Experts of a small language model: 64 ELU neurons an expert, 6 picks a token.
Below are experts of layer 2 (counted from 0) of a mixture-of-experts language model. Rows are named router (the router's row for the expert), up (a neuron's input weights, with its number), down (a neuron's output weights, with its number) and show model dimensions 64-127. Each number is 500 + 40 x the weight over its row's rms, rounded and kept within 0 to 999. Numbers have three digits each.
After each expert's rows: a language model's description of what the expert responds to. This comes from a sample of Wikipedia text that the model never trained on.

# expert 12
router:543495531490443448551448464513518546540554493449546556470460512482521476444528539562544515459551510489459500453531520498540471519535554470456445520554444579542492467552544550511467455446488471
up1:482496447523449551486564512543519555465509520494534499462461507563435441492539437534460462452578441543520485487435508530473537490503465466464548501562522498531543488491417494600549506452484538
down1:506506474489531541566516417549516496536542518569500579455504481525481471451472469415524537478436524542459536480461565503520555570506457531517513492480489504501424484406490499501539460442563498
up2:508507481476516566477502433459474481457505477459478486534449510455485539530497503485466541485513428456501557531608491493489443502449447417549482508518546454488485486520509523429501473447532536
down2:511503469508546580457449428479489485544533530492484535468398476474541476425549529499529408549533512566516508511427515513558515529459478465483534468509510501476538515484472419480543529498471557
up3:535541514455523547488534465447521480486545464484492452412499445543528445447493512512477442496568507436535590534449426519455454499517514529490505491479472447540565554522537436466505489438475510
down3:531493566484492547497507519565473541529521476533459467470435518481428484492532522467526518533556494482450465529508500449553518468517516463495485530568520571534555468555452541500500498531463518
up4:537476462507509492470462478504500463413510487601502481522493522517533563481492544459473480541516435506557499594516485547513474475481492478460445490462483445538464444482445486507523509476505471
down4:523509550512503551437479452469486537482458496476480472500488479491514528489483520549462518432498429471514510501515485496531522558432535488531547505480549536471493496465601494526543514534488534
up5:520562514506529511461544484492403478514498543457538406465494500433474471455571524460438469541450465465501501435475510416462531478536428539490554534465531389525458509503500495561479508557544455
down5:448496564440448448527527516577474541483503603553512581494531519501546475536516485501503490504524461506523562486514479476492461531509466542428507485516507481479539422539458484544422435481498583
up6:398538451494511499477480459460424494484480542518467469496429593516505500428487475453498484524496516506475480551444455547473543462500517495485482596527365490471481589522424428526454491492469460
down6:470491427464583464547509535508527441577478533500522438531560537437469473488462466528542520442466552495478468506514504481550506491511439518465480482464475510546551487439463470464496483443545533
up7:533491537499462510541564530494565512423500506510553458495377540503412512510519538463483539486456459533495428570580400521532502547471538511503527586500532562522470543437491483512582517458524445
down7:488485447523524397517488474555467514544504493499504511503530492475525504521558473434468425489417509498523553409546505477469502484471495538498511516506471509433490510534513471466538449473570484
Description: Single letters and short pieces inside words and codes, often word endings, such as Indi(ana), T(H)R, A(T&T), disting(u)ished.

# expert 56
router:543503522492441448551444462519523543548550498459545559473456506486516484446533545560546499454548511493448495456532520506538481515538561465459446524563445570549486463550547547500464467445502460
up0:486484479512528585448572456488495483420540544525442423535545508547469510499511518477483513602474526518480448506488529528512528457500513455505487439489451437409517531479464458445535546442503493
down0:514535475502475477568481529504510525520493489472559487521461542458490495562552499500484435431523468434508508507384455482596519473494493516456498550470557535484467524547505477460594494458442502
up1:505463455462567532587578563538530467480520464503442528461524501553472486455492474535461563500608446545511442501512465525453527549501525507508446546458547440522496566437499545509555473450454547
down1:479516512478547473436548491471557530519545522423501494503569516470552482483521416533506580529523504545505487463528454512497480467513562527455552499490545509548488408446490420513498529399509575
up2:480481490458502527521465432458514391491487438509485475506494507468468456441482550531524494487518494448518467565550524529502519493454433403467495551504575438547524533483511487553497488468480519
down2:486480488499430430458560519493434472531533534548509483521518436483523529466516542465476533516486503451486449498463469545574512497557449524527485488514492491471553561500471514462414516486426469
up3:530565534533470538489482453449486543503512552524504431421488504446462510524469523532453527503485558525454488529463509505511479556443531544529467491460559431529511535502525458454508533497496548
down3:385525484486448422495414471563460575508491498492447544485523487488513408510543521507502540528477528511469517429559503470537521509519547474472465519522418511559541506516485581537508425521453536
up4:417440483497481509478464536487531418492547579592477490436465456491513453504462472423445522551526453571471386494507530566463530476550455519491462496483561524491567462514539469495509457463489509
down4:522519549517491502496568391493458498418486469549552459490530553490474530463550529512567557513436478557466559397500542437593493493553497465523576536492415562443471499527408581517412494523492517
up5:477431496477554529471551422533503441455529481504547510523545537534521495520556507516483499524438471512479490503488472484436492551521444518530554622447583516448493540498486453562500493564469439
down5:505574513534514413537574595479507563469537484559458551523480517561539498538487593505593444525498505510492545500480422472513475468573517492542528483523459520442509416498589484461544484419553549
up6:450442543490516512439553485440460455490532500511513527509476561474508464450554572482484497429501541585519501570481475558493520521457522468485461588477476495504510428493459451502510460520485414
down6:529498512495517481531493548540451559509479555463504422511497486527413478526475478506446500519487547520517504568455561429497485485460464440529456489540521572433484547427501511456470541473459548
Description: Line breaks and list dashes after infobox fields and table rows, such as MLB debut entries and taxonomic lists, plus capital initials J, Y, X.

# expert 15
router:543496530489442449552451464513508545545548496443552553471462521483528477454524530557538503461545511490451500454530522508546487526548559473454448528562446567550492458551543549501463459454491471
up0:510471432458503513429481446507527563435546491533532518558441507526494478481444518510472495535484519523506480481433500535555470532470459527522451530503438401485493477485507451508525530523477454
down0:520458455433552482566507514510460500496401501520488501525547492549581496486517415536501520486545559531452480519493534527499477491492534538520531520468447599467491501443498557514502510455561468
up1:517419478560549570562565489525527462475509606549510504528526528520530529453498568517479487489554462392521469533539432505506519435431458541475452463591414492536437494445504485482548452495463501
down1:462497519486455604485492455454511501586528465474461488420541527453517484491534520415530490537456549502547471452469498514439505483531512572461458489497528512545472442479459514533566446451454458
up2:478464542410568480531539514455556490472498495473496585488381551474433487433503489494485418544518459479499468566528549505441505530476436489518516478475500504473522488492437522501484462455512531
down2:540484530554459521479489488513450530441479568565491449473518473504502532507496511474456545493463494543426513513418493491481524518461507461500461436482468435566459459521556504518581580592485532
up3:524587555546591560489495528478490495486554477504516479455511437516548499483492454524416500508516514475481493524470530469488450519457495448515499559428533518486478469493556407504547486484510529
down3:510485520533443466461520487597544583528514466441496455579489513516472507444505455550432506558530464532464455573494484494568549371539517460483474534477479484515537509446488504465543417516465524
up4:463482521480455490381502507429516451437526479535491484474504472533481451567498480447453502497516479471572501578547513534530494482534495419474498504462525488418480564514441415480565527507507587
down4:527471504469521543584485449466503536577528482447536560527509512499468539505549455510508548541561535484496542475525528506490499551481548420473543522448521558496458502531462500494553452505459499
up5:480480473469483529483475436568541571523432505440500476547483502483489546468510486484531512501472476461510558510499553466471505413501522575577597574500509546363482559474520515465570463547530420
down5:486475492521454503507487526549467564526563524551517479482449489466519476489459554450455496519529488555493505538395528403526487520548468507424542464533475481492529409526450478518527539449534509
up6:493493494521475504478530533528439476446486446574475473540440563481457543540445510473489484519554470570493513503482466495441577551551493493466492516453462434507509513509430514510463497616455411
down6:526501479512521460498532527550501476515489489522516459475506526500517467461549479453566443503495496472511530541447547537467433524550397507508478423529546478467550496479571509529465578503576489
Description: Word-internal pieces and suffixes completing a word already begun, such as diffic-ult, Héra-ult, are-as, normaliz-ation, Mar-ia.

# expert 28
router:546507526501441453552441456514517548539553496448540555462453509488521483449528536568542499457541507500445504461535514507542484520540559471463447526560444562541498463555540548515473470457492465
up0:435393509443505537473585567422537424453575510508529489498460493511501468483466507527582513556440478461471495588494558628482499534497492498478459453509511456465532534531493394463462520572440538
down0:574551481495435482491538544562479487521525476464574411506508428541505483497467498489457453446569510463416477418477439469469461474523473416515488529484471479540473503490579532454474421511509525
up1:480547535502512479504460501483520458480427511553491545549490463508470528514583481500526454515557440507473454506518534452506501485503516480462476508518482551455500514460454517511576474428453546
down1:503460558519576514491514482495449478520537543538508516548489460534457506464504501500479502486431536469586547450478401499451458531503500547447543502441525544513538496489454516553462422612456471
up2:500473443438516557529595466524508500454530489469536483521495611462482477474422467466510512534549471503517461573523505515464467543532451552574467506513529473492575527487564522470508479400558491
down2:496458529521496587505565548527490532523485512464494515481450471515448480482545520506482461544525539496461492457484511527494451422506425479467510454531501553524450547514453446513451461467512594
up3:428532479421488470486543548489545512507506481570481486436533500510478458434519447510528449524468614472539570528460474546463457560518490479512414543490515483460538489527490413490493440444473484
down3:519512516469491448547509494478450534476522504476544551496565497598551564491517463496529508416496531485454443491534515468554589559437475552471548559520585557533474473535516567559591484451445500
up4:448421500473441418486487558527527449498516492540455568485529464465516541499435486451502531438497458450494575547544465597501464523429499422462457502473599471498511520432455509496534508546510498
down4:473517527494487468575529509504505500519506557498497539534440475512483529467495518530555506534525465458512471582482586492514485500443569519467456458527529531518514471487557530531468515548436489
up5:516465491531516586472484483495506474396530471485502509575510595408473574496494533561423571525479499561466466505470498440475522498460442487545528478500492418482524512481439511469506503530497448
down5:482509434445509582542473514498527541499474557572479516540557485539480370521487560523496520494521510577500528494475480422524447497581522519463493441450484478479495511528468489464515473468569543
up6:496475538449475469478500479479430431558472553532444435527476570472452431508545559446520559513521514510467485509448464508524507529501483456461446567484500511572411455509490496496440528502454426
down6:487458527504502518561523568540471512466443447486562437461510527470530489553560564532536497468463458540506528429540517504565447478526540557476521504515492554517469511451455481489511481492512522
Description: Small numbers and en dashes in table cells and date ranges, like 8, 15, and the dash in August 13 – November 1.

# expert 5
router:537510515443474437495530498528469581548520518504531554470455509485470523431600554542542497438544461442462508477561567502491455468485500442452457479532505544523575521551532571496469443504420510
up0:463444434501519529428572472449472467510546496535550584465564520527535516508559482514506466490435495533486515507510494511480548536452479520462495441485431484517543496506495503584517469552493455
down0:449569516489410550508506541477546550471479511489487505570540517424479544560503529537448452489561453526490539545417507482498438532566487517562600489511520512516459475440504459496488503490506538
up1:473450461508462519498458498571530525469498547508464505544516528464504511462505499499509426478463500540566467484526524509577523555492479477518479514518504544449429551489466602517557493499452529
down1:456506512469454488496522494552549494587564421525492483510477491505502431486461469512478515503556515545476510455438591477472435491496451554496527537501570488561547460541555554464444443524500537
up2:504504541463523578478513478479543573454490506502485515442500567438494446506533520481406466434531492532442416559536470475505452498526508438529478484521478522419518591478495511455513433453514508
down2:501464508557522446455527460529479488504505527535516535484536480492544427467491500513527539492519492505484444441554475441571469485469433507535550606561453491520512553484501492502488541515454452
up3:543517461506432483545511465530486559558494524547507512420535518502514586524419507497528534509490497424549500491512500529507519499469446600526497535468483470571437522446552462464456554480542565
down3:453482486450523447480456480481518587521550540500486452529513505482433480510513593515446527427514485477557532467515534500532483510469511487510547445495540448524558485528519488613508467470519511
up4:537528528504491474481473511495501482503500470509529499541452519520490434501517453467520500525529480535457472482560523509436506470515550480484415536567565419491438524589502509503513528574492523
down4:530500469529483609508505433479455518539567529552524479523524525511387523511496535493515480454422488528533537412448545445559459533463494518487511526483470611485524513499537523493473482571474491
up5:602550457456399522439532510478538438472448449448553486492495511477509465537522619527474461553464482520521502464536517487554458500547537547512523477513506491423518576440488432446474524531487455
down5:424395569483549501510551495559547486487518493552475470423512515548471376519486453454556487482569547502541483521482476506488472483579518562559552490499456450502516544451500535491469513518471499
up6:535487478486470548550488488577490476517446450483468505601430604566515478440455544479472523471526461540554544503523511443517548553462429445459467554510461490454483535499501533556526501600481571
down6:493504509458546463499535529531488525430572534463584511503502470463565537586531456526522494547502577481427512509447514513521482503476464525529526450492584544543508491460547529468537461497447444
Description: Periods and other sentence-final punctuation followed by a space, mostly before a new capitalized sentence, such as ". ", "). ", "." ".

# expert 51
router:537499531496438453551443468518506551544550489449547554466457518487523482448541544557546499453547511496454492454527517505534462518536558471457454525561434568540496458548538542506472462444489474
up0:507490491523458584490505465575545497447470535501475477481506510466462496509539480452532445569449444526534482471504445549435506548520543555519454509486485371482472587451569411507486486524525459
down0:509511490459558496507511541602505582550525455456519537554493479436532526459427414586524612509532490558599544493512483523538490476509493515466613543531549570534466458530579525560521505464481496
up1:560497435491513520514512490484557454470448555513524517469549559594484487572442545531558459491545464472513472493475429468504545519531457506517445515516479505465462462464474482502551515507477538
down1:452511519528467518581538482446520425495524469418499471525463462486544496526504463443429514488418450528519504502513555551498517510569489505507565494423545482542574468546517597545557475470546503
up2:536452533456487492529449452495513504529500535500486534524441584450497534495523509558489510517453493459544483570520526471520528556505423459506496481487505498510503536441461486443502477437551529
down2:599479479507548440476530484501483468435541551530536576521517485514508495525524494601529529478539596500487491495479485435510500538461519512468536414508456500509533501538478488594546486504508497
up3:527520549417516515432538448500546536447533554509484520518528478494564523456517479540520451516535520485526476426487434507462442583474417502546468446509516506438498514497536448442541471509514472
down3:537507524509488472435495516492467521507477483557566495517500473538457448518590477468522538412473477521470435518544443452496507515522473501509520560469483593491586502511476550505501488502504516
up4:457517460449487488467483513478468468449589472450516517466519440525505473512499412446456501493510475504565425548487490584540490524446425542476516430481530466538401462530491533483525499519511528
down4:413558430471527599565472478515541516482414471491443520453482510441495483518534444543503511458513554455472513493538531470501490439418516470564481518558444482550624523479529536492455506513477499
up5:481483487541502513561469440450496539496538472410520533508489558473516469499538618507494547556488504475497507496458527464533467517514472494500545538497540355425524564498477521462539517596542454
down5:491568481465514486549527486533502460588467493492553516506498551506513491519435444553553415511503487507548526553480447498616523548511503505436475488502536507517533463402473525513544490472534555
up6:509501500563488497562504499496436521519497577518445475499461540515429469442558494404392428513539555558511515536508523556473547493564483533502527493534452509550425501473563408465487476552530509
down6:477495473462513544493526483497478519482480482456519456451541471483515469496515474562595575543553565479477466399511567487446545482497507520460464503467585510509504492530505453521502470528473490
Description: Word completions and function words in college sports and season articles, such as Confer-ence, career go-al, plus hyphens, semicolons, commas.

# expert 49
router:590462536501497463477511464530568489569524543528447532455467504515560463506471551527531525499499518506449515445489463553514524510510574554543455494505472571551520481496515499421485471497598509
up1:459524469472510528521506508526521527441479536468561564559606519542541473543590483557519447480501459468463521472529502467517542517516442547548415519519508516489498530496473487593508498498506495
down1:529480490480512540528484501467484513522560602477542515449436558469478531492454487456483484440477522476444514525469503492493486492453506411461544465480494466493478493514532484561499530542501514
up2:537511571468496481479449511475489499481542468458482500508484587445548460502581509474524459478490524470516465490553581485449439508468448503528460492458482433548470501514516427545533521517529517
down2:498518497529499520551532589498515495468478576528477558532481449500502536511515499429513592514498453560466558506443465540555494547524491510495491553496479557463502511513470549436471492515555474
up3:567537504474425538542589510521533487468583536514488488420465480458512548492489511514497427502448595500515562443441452523470507500473529583460462548498428452489480425466500436490501543467492457
down3:488503561546522531427487496470472590485456543534469493489514509483545470488544464532460584537564550539434507508615477505496525483481488484524506507496454518514543559454554558513518474520511509
up4:509477551501457459482467529550547450541520494528443441499468565585530479558443528438469493534578481527469421499479463506491527541554477523414526486465536576519506476498513514464564501473526496
down4:498510400409515569532555438490404470501530504560530519503486441470494509487549532574516472470487485514513535476498542511495466456529533481529515472530456530494511546530529534504447474515430508
up5:517437505543491408477534473506507510462507422492509495422481507464505509499513574467446536496490479511472533483490554516546544453543502494418591590559607446504543552427489481495496511536572463
down5:496501504526534527491477552476468498548455466535394497520551528491456486505464473459483501506558501453488536524539451493557526549494508494509534513448431512495442402518538466523475517442500532
up6:562509503400540481559440477525473436547478465555413520514610542628476550452513607534526464491534460432490498546570467431493500478460488513456506532493508513525535494511474497461487525522531489
down6:551526555498513580479544529460491491493538438456495511470577562465502466511483482458516481480516463541477522466404516506499503472545491539514529501451565520539530426503507506501451498519457512
up7:488463484539507505534482498485518557454513500537484436569446565531464520447523466494494557549448528549482371494520457542473507478435556414510442577482607553509480482490500405491519513565445512
down7:580462573518431445456500514509451476523516519467480599501468500451557449487549513442510485517481421466587571462506544400521530439440514548523442505525516520489493511469459528498477506430529511
Description: First three digits of years such as 189, 190, 198 in date ranges, plus plural or suffix pieces like es, os, ations.

# expert 40
router:537499525491442451556452465517522552545552492449546562464466523488514477457533545564553509468540508494455501451534519501539474515542554463462454530559441566550502465561548546508472461446494476
up0:482447512501490501465463524455502343457463490498543463496552417494531482451550509440490499483495454507477588483544427589543482563424470531493465483503446445473576458466500472498519450517508507
down0:456520506416568525490423512461461492493557554526490517508532450488483501556508474582456578518530517499479485573437513381499552507549552452547425490586530568519458488474490479516468554493488535
up1:485438425431517575549473484518510480467520558465538504472497524562483547548485453439542459457515435459545512557500477526511559529439510543425432578540449500483493596499474589527473468453493514
down1:552526515516549466507470422536487453529528497595443499418560497526564512490509498542484522479555470534470520495510575489545551496422490517467524470490566461517555487506469476462431481417468524
up2:530479505487469489479502434533457425496489469511463466494472517439506487515475555488497522445531509472555527508495493482502485530534458530580519525427487480492475471450484475489554408539544567
down2:462552434513521430456532541418483487538463484549497574512508567572465506512579542503499506483442518527518533485464533473527477517521493573484495486495463508506469501466493533536448507461492479
up3:508551489525512543491464499514555502452560498564488490361508513429505491548520547491462435455468594516532441484461515531501518562436467479432430487450442480468500585461509374487457491529466402
down3:486469505492457466522459537505519626513495518475489439485499522507500485472570477500532552484548479535500433486546538466507484424484564437511451562532478588460520467543533555510526511449451494
up4:543509449506462463535471557484466534448552461502418496583505501539546501497480523409489442523532449523490500505567511568611541559491415497503440537526498467515467521474489470438527531506461517
down4:518458494516514563537457475523543466568496468480456512505486449505490518462575464478460511533459443508516510431542511506477448446469491513581497449597431586509550460582472492456484449509504477
up5:567458550543573508508539598570500512462466450477477504537502541460488553462499524542474494504423471441544556499493492420527485460542526440505571523484477490423455536562461505522536491533495407
down5:601542439506464534501504435458516480489477560519542478540542517534495514488560468420513485457615435467546530480472498402467498516508498489564514510473482406458458561501513543496535514496528542
up6:453477503549528524453480491484459419561444463526515550508433571582460574543498554465529447504493588501520558514525510559476523504484463490493565563491445582511504498516492509408468470556483503
down6:493518539518453561527445560531534583474564514520631481561474467431472544504482517555487520520496494512495511514474551511480548502453478507438466417550554494504464520507540525521462478496470504
Description: Words after a colon, line break or period, like Official website, Born:, In, plus name-starting pieces like Cri, Du, Cast.

# expert 22
router:538500524485436451549444460515523548548552496449554558464460517476522480447529536558545498460539508492453500462538518502543479508543553465457450530560458556551496456548545553507466460454494470
up0:459494532500508514468469567501475429426469449493521442534500540457446502481549470452443524525441575474475476555464515547517521547471480490511482485495468416485566513470523469514444476552473452
down0:510474475510494513469463477528492523536502460465514532489484505450514443488511450528518441536555534502514500512544517423506423500600501542534547548509562523555495574465483484530558495515539540
up1:425495531457577535454546504508546552523477511559532443551468467588471572488562507521530490486584441493549552485453486523486528453465514464493502502559455457409444575513446471557499533464546508
down1:476487510459527477535505497523482492496539476513503505558560509457489430539566431498537462522436479503491536362454495477490447495502505459564430441407459442501522419558473501548546523532606455
up2:526446440472484525483516475473465497532497463449449492555502512521485497516424491458537460465500453434569524539537545522426501452442442443572521478565447491487536543564512504496492438468480475
down2:495447512503537467530487539480487505475507489509499427466442460528483483548486524430464583554531493526481532477515472544546447597492497491461548558437447460584512491554455500483444512454496491
up3:452527494503474491494525549474517443478533527529459486461515484464569521559527529506479525510511442450559508491499465527472485504442488566537506477564561504461467586464403427483507479482472498
down3:489448459442552496557453439491423493502512513478560446517455468581451522479572516493531503499534459442493522527491510505449461432560466498519468547457530483506602469432580519515452505539480510
up4:480492474513482468446544555501539469451489555542478493540476444517491486495574510431522588512558438584550482504530515541474481476432465498448489511503551513521516457445534532491507475515528516
down4:517517480555426466549496495547429496490450427436552531503614497484466518494488497559509476447518494429492509495538514461549426535524522605541495483480522513512501496530538520503474456583439500
up5:458456497543549520427542490566497473516520498444541515516500482447482555414578489480493476508453528558511589486481476515455465434460470433463554564475563449478500512453495464537503425526489457
down5:472509523502497543592521506403550552506489522476544445505448532473461483553406424488503496466501522466484534452445556486461460520517506563435488517588456421558494413498544533458478480404583585
up6:470482496532536440476554499558506490528409510485441474458420484548450477463493453399502512554478507492467490573483510519440469477545513534448427547456443530495474543487461461522564487511468449
down6:546525455491499563560557484505473483444529476539527543459601480470505533473493453510496539543564515501511540489518534502500519466481543515493443454528531476480463558502575452432536433481578463
Description: Mid-word fragments inside foreign names and words, such as His|pan|ic, Sar|pan|ch, Z|w|ycię, Mar|ter|er, and table row openings.

# expert 36
router:541504528505440458552448464515523548540546495448548556465460513476524478451527539564547507453545511498463497452536518495531471534543553473462451529560451569550489466557544548510464463452502462
up0:459479470490430498423535472554533474494485536496538435516523520507434447454534519419413499546487575540502450427468521549489520507455474498529516504466474428443521491561483384512527519526524434
down0:520490467477535457583449540495483527599437491518492518462506518474537530538478590540519537456467510486430511542454462545501442460581521433483520510577526518523465402442481572468456514531446546
up1:560465417502519527465489454543601492501448548496460512574530564499517527499513436524485462450525495490518435492474430482416575508467513504511512485506480505501459526529461531599586509488492503
down1:507431514519451490509464519529475561593539540486481525610554485509525472556537501554552543474482517569479418453467568517549505533503476536473529493513487422474496462474502515440484481530522494
up2:534486507527520487519468520490528476429569522470529521510518446475453519477483467445510526476477510515475478452500483489505518489401410440581499472519580476476594490491495442441433486525543541
down2:539479490548534521511479459522514462509415397504540506444497522552473433503513524499476527605547485531491471483458488568542466515531553548567489519470450545556545476517485547460541520464437436
up3:576503522468442496470444502455558455531523524467550467455506480511487566567526450561524477453466558494549498495466565464419494463478505524559517476440507473535475499490511434467443445464473444
down3:474495506527507525506519506543549532502548506456512460528502523623496490544553480446477452545514496559492476493508478509486512462448538515551540503431529499508536571519497504517460440580432460
up4:545521568496469464455536522565580551466483536549471539476383386545509502527508481421539513550528423496533486544511434539516534465476463498463486494464540500548506549497492555456543528471497478
down4:499529516524564552476587494519437479459447545513511466489544579544527518507517510562497417522439543454489503497530528492471456505598536553551479535465477601515470532562536477513513458476462515
up5:522514527514446600495491510553440525469509556459491501458409468504511538389498557466465584530476505489500501496452490498452546550500451504527542514501540499475469539486497490550517523438480488
down5:468556540483485448501541495568518494472490502558516548541556537490422436519529511580524437505551492531377543542502516469492476507523515503558523501594505551550466491532534471477459405518537519
up6:570476538518443514497508518538509506532479526561453503531447465543472503475484512476458529533571532558493549523490470480529496522528463501502493509526495529448486555444497503406517424503516428
down6:454513566430525556557512498449532529481565515534559518494541487497447523445516473534532521425530398473558482544551593464503497488490529533533526449455542562508478476461516511510475534425515502
Description: Line breaks and blank lines ending list and table entries, plus pieces like body, str(ang)er, rec, dec, Par.

# expert 11
router:534508520489440454553444468516509558548544489463546565467463507483523477450527537566551504466544516490455485454525522499543476512532550462455460524561452567546498464546531550510459465438503462
up0:527443482463463521466559469450473506502558447548453491486518492489469461498521536512478473522452484522527544602524556540571522514519478504502413478470462441482480543507525498491519493416491417
down0:500487488453575459493537415610499509502454445489557488475473543492526489548478415516484475494456446507526476467413465502487509510505552492577498563523549547489442449469451467517511475474552555
up1:497498498441497497502463497567551469412480546550471486532536506485537605574595526507520499457562476523530487495541460483525556479503501468489469511478531508463503590480519492521499458477494522
down1:457518506551510545455465464494501447551554531502478507505451541474528420483531510527475592499479497414476521419449484502519458504507485497543445522508429528498457490485552464534502482542498471
up2:453492499446521416576487486478466537492468482456425517481439525482484477457486498473447546516495446497553484539551515506518468508536450538573492439434510479521489571496518521478501454483520510
down2:550554457438533492480559477448474529418500479590535587535507574522537405535562539549490480516504459565512476462531480517559539490493567573438547474514484446491532574472536542546492470531446452
up3:492487495504507583512497499486480478463479554514489542461493447520505458520439501555458483542556561509523478498494529556492540479467499490477508556444458501483460506502503441542461542559577524
down3:496457507494495484503448472492509496496506472548520439545540477504463471508524497511576531508486486529466473450548537396570560514480480517567583584470477512504516456531530479465495543503445496
up4:466516450466435441420524537498453481490542524453488501548547405533474489482450429499540469491475476473500515514573501597508528559476502519513453480471560486468447565530472520517517538526503494
down4:500497459516542603522530540492547605494514510497476513467546496534522476503544524496504626481481468449477472442499471438495502527539531488523506440474474506553492467496558556585447510515466542
up5:552477525513515549373469470543455535446477526491496486511575451461500519481491495482441535486458514537478501471507478475495501468516477531528600566453538482461496546454522418552562521564515438
down5:541476537510529540427517528485528510533436498519493548528518506522522455433398445498557490528535479489483488601475586473584493479504429468538424462546513431500496493571462509479530567494516510
up6:520505555448489463490466502466482472507430495491390451459477548547491544479461491509480482497476509478519519554513551435518482487554455510484527527494437431478490494538456502459488482515406495
down6:511536511601535500468421469505551568435579551435548475494542480551495479473514518537496513465516522555525483537544499476454465508469535517517554420539504559506471480499497577539463462439540520
Description: Table cell separators "|" in election and filmography tables, plus "of", "and", and word pieces like sc, med, least.

# expert 41
router:542490529492446456553445456517521550539546491449544561467465521484518480448530545555550501458543516498449492451534516503551480516536552461456455524559452572549490460555533544506461469450487480
up0:474474423463518570547487552506451488530555471434534474576546485580484414453554470453434443535429498409493516437506514557504445430508482507485491476459458422480429506472503504522520529505526477
down0:486430499542544557474487477463481525552444435492503438495509522541492517442507468509553518455597443562474458505614445513450492487498485503509496470462483575440426459479469450464550534490454445
up1:520420447547539507522482496503532505497488582480530542516514546540523550469530500503464499466570541401559485525546463445510521495475496496504487540485493494460444553474499501506503417550484567
down1:517485508513521510481473496469510505528514466508403494541499480422429474386488496503522516468545557483496470533424522538492467498462457606483525478576537464483504417587522504527569515499529531
up2:481506570448476540571444505499483519449486467479479544560484547488469518513563535465448559535486481452549459557538494567408467478467468468568577466529522477469465524503455544469551470497545559
down2:479489543488505579533465523508485525514598500489546500399504516509431519584498561526502473527503528442521506547506414503416462494509503549474484511418496583458490547440437533521536540489457471
up3:545499470512490485549525461536532457453511502483537501456557480477490510509435456515447455470492548456484428471397499603519463507432463480516526556451504559512523537439466511503492483461511492
down3:476459490547476515579521506548537525442466490528512467498505574509556522459598597426499507549483474520465481548468503518466447538470553474533422446473512511542448535586479481513469507506474500
up4:489533523436452447466507553444538461425441525612522485513513509536454514527516396455497560512575489505528434517502477553555487526502523459400461543434509530534475451481515507510507473470499517
down4:492556462538536516527552496527532473536501468455520527554535495473559436542557479589429505527566477500457514494556526341489493401508477490503508521464454544513541504468518538509420499592490561
up5:492515507563515526453504452444488483468498537450466449482447488435411482432502576455477450545438496481555515485576469519539403497537428427520527532441585547481507576519472492496490483516493478
down5:458569488479500440488555482453458493439507534602529492625575544467422525513474520507558524455521495514502520583451516529492485482518543457504527486490470517583538483541579522509496559511526589
up6:536431519490499550427531493568454451539378552551512474562484482533574410484522481467528520487493477527485513567520554510532480507520465458407507521528480533466487488527494504493542452555464484
down6:501476501434573465452521511512511528531574433477557496461529531540456498543518469473478591543463486480562558489527442449468548424546499506515462483451528530536540525525565522456515557460498527
Description: Mixed pieces in sports and stats tables, such as record, 000 in 9.000, 44 in vote counts, plus in, og, Fil.

# expert 53
router:543494537495439449556446453515515550542549496447544557465461521483527474446529542557540505456543513492450500452536522510547488519536557467461451531552449571555492461555539551498463469449485469
up1:449443441539457574573508515473490489413500601589469475509506485484453575539543548505463465565526441427556517534448537538517494428514538520500476561514544557469515512492506492546567529469457463
down1:529556506494523505482494423551536545540493463594506487479510448506561439528471522476474512479547505498486479623486533528553502518529497515440481446470505480542519502512518532584497550526485518
up2:421436504537503533499498466481543404489494450481530477548456487497528519489454456492496559499523505466496438609566494506488517448537487436591519533530515496492468480491545536536572452521572553
down2:520527462483471519554525509498493461563481544496542546488471404533523477533476413551514538518575506463591515431476486421453453535491558559457545532534577478465549450488531513497452502509432541
up3:537522534482516466489508466525472435492613522498488454567511429462524477479495555431478440480474553543499515467392453551440451491450481549519475507451498547552465549500493444499480507547519422
down3:393477537469427551482501490498587549492473548496479467534490513468430483526477572461459467487485495531491439427526474457573462444576506496459449578461535503519415598577520542496532428537505478
up4:452453494540457457392456560489513418515520513496471439539453454529511438495526435407502557573485515477523494521498590495472511499509458480499449545469523506527487518459488449461493472525490512
down4:453494576445513527532465504488536493504576470487488502466397440536544477523580500499509525517536492481479555558543490490489512461498497491555511498475504441456512505470450472423480459451456490
up5:482473476469635545489501462506526438463480554427497460486503533497530474457503487521486604523473469465456452515447502507506512439464417463480553472565516566489406526524471480462504529512442447
down5:518527588491468409520580473442503503534473471480507497550503434527537459535505539489485435468478549480528508415461544507513524572463453564453384483453475491473505464515532449533532467518516480
up6:578532509484490492468462480514488530483464503547460461527482529488510486522499522510518460520496465521418512555465513511443448505520431510424523613431455426472524511502507484487521530505401488
down6:589493595424551458535485542476484517486518390515491522555567497494449480443531484544574494511530529519544511472505557553541506487564526469481486468511577554528497505494517515498508477479543500
up7:490473548493470506447419511532503583414484499524464452509542535478464513530544476474560494491506521541511451499461526540512462527498437431522490405510545472481573530440522509422524463499566470
down7:507464587466543433441463586520432443498469479539495549470435457567514402532494459506458463525477528417444554472494446479495518502483428457485523435481525480499589502539531597570465508533499589
Description: Closing "|" at the end of table rows before a line break, plus the and pieces like al, comm, In.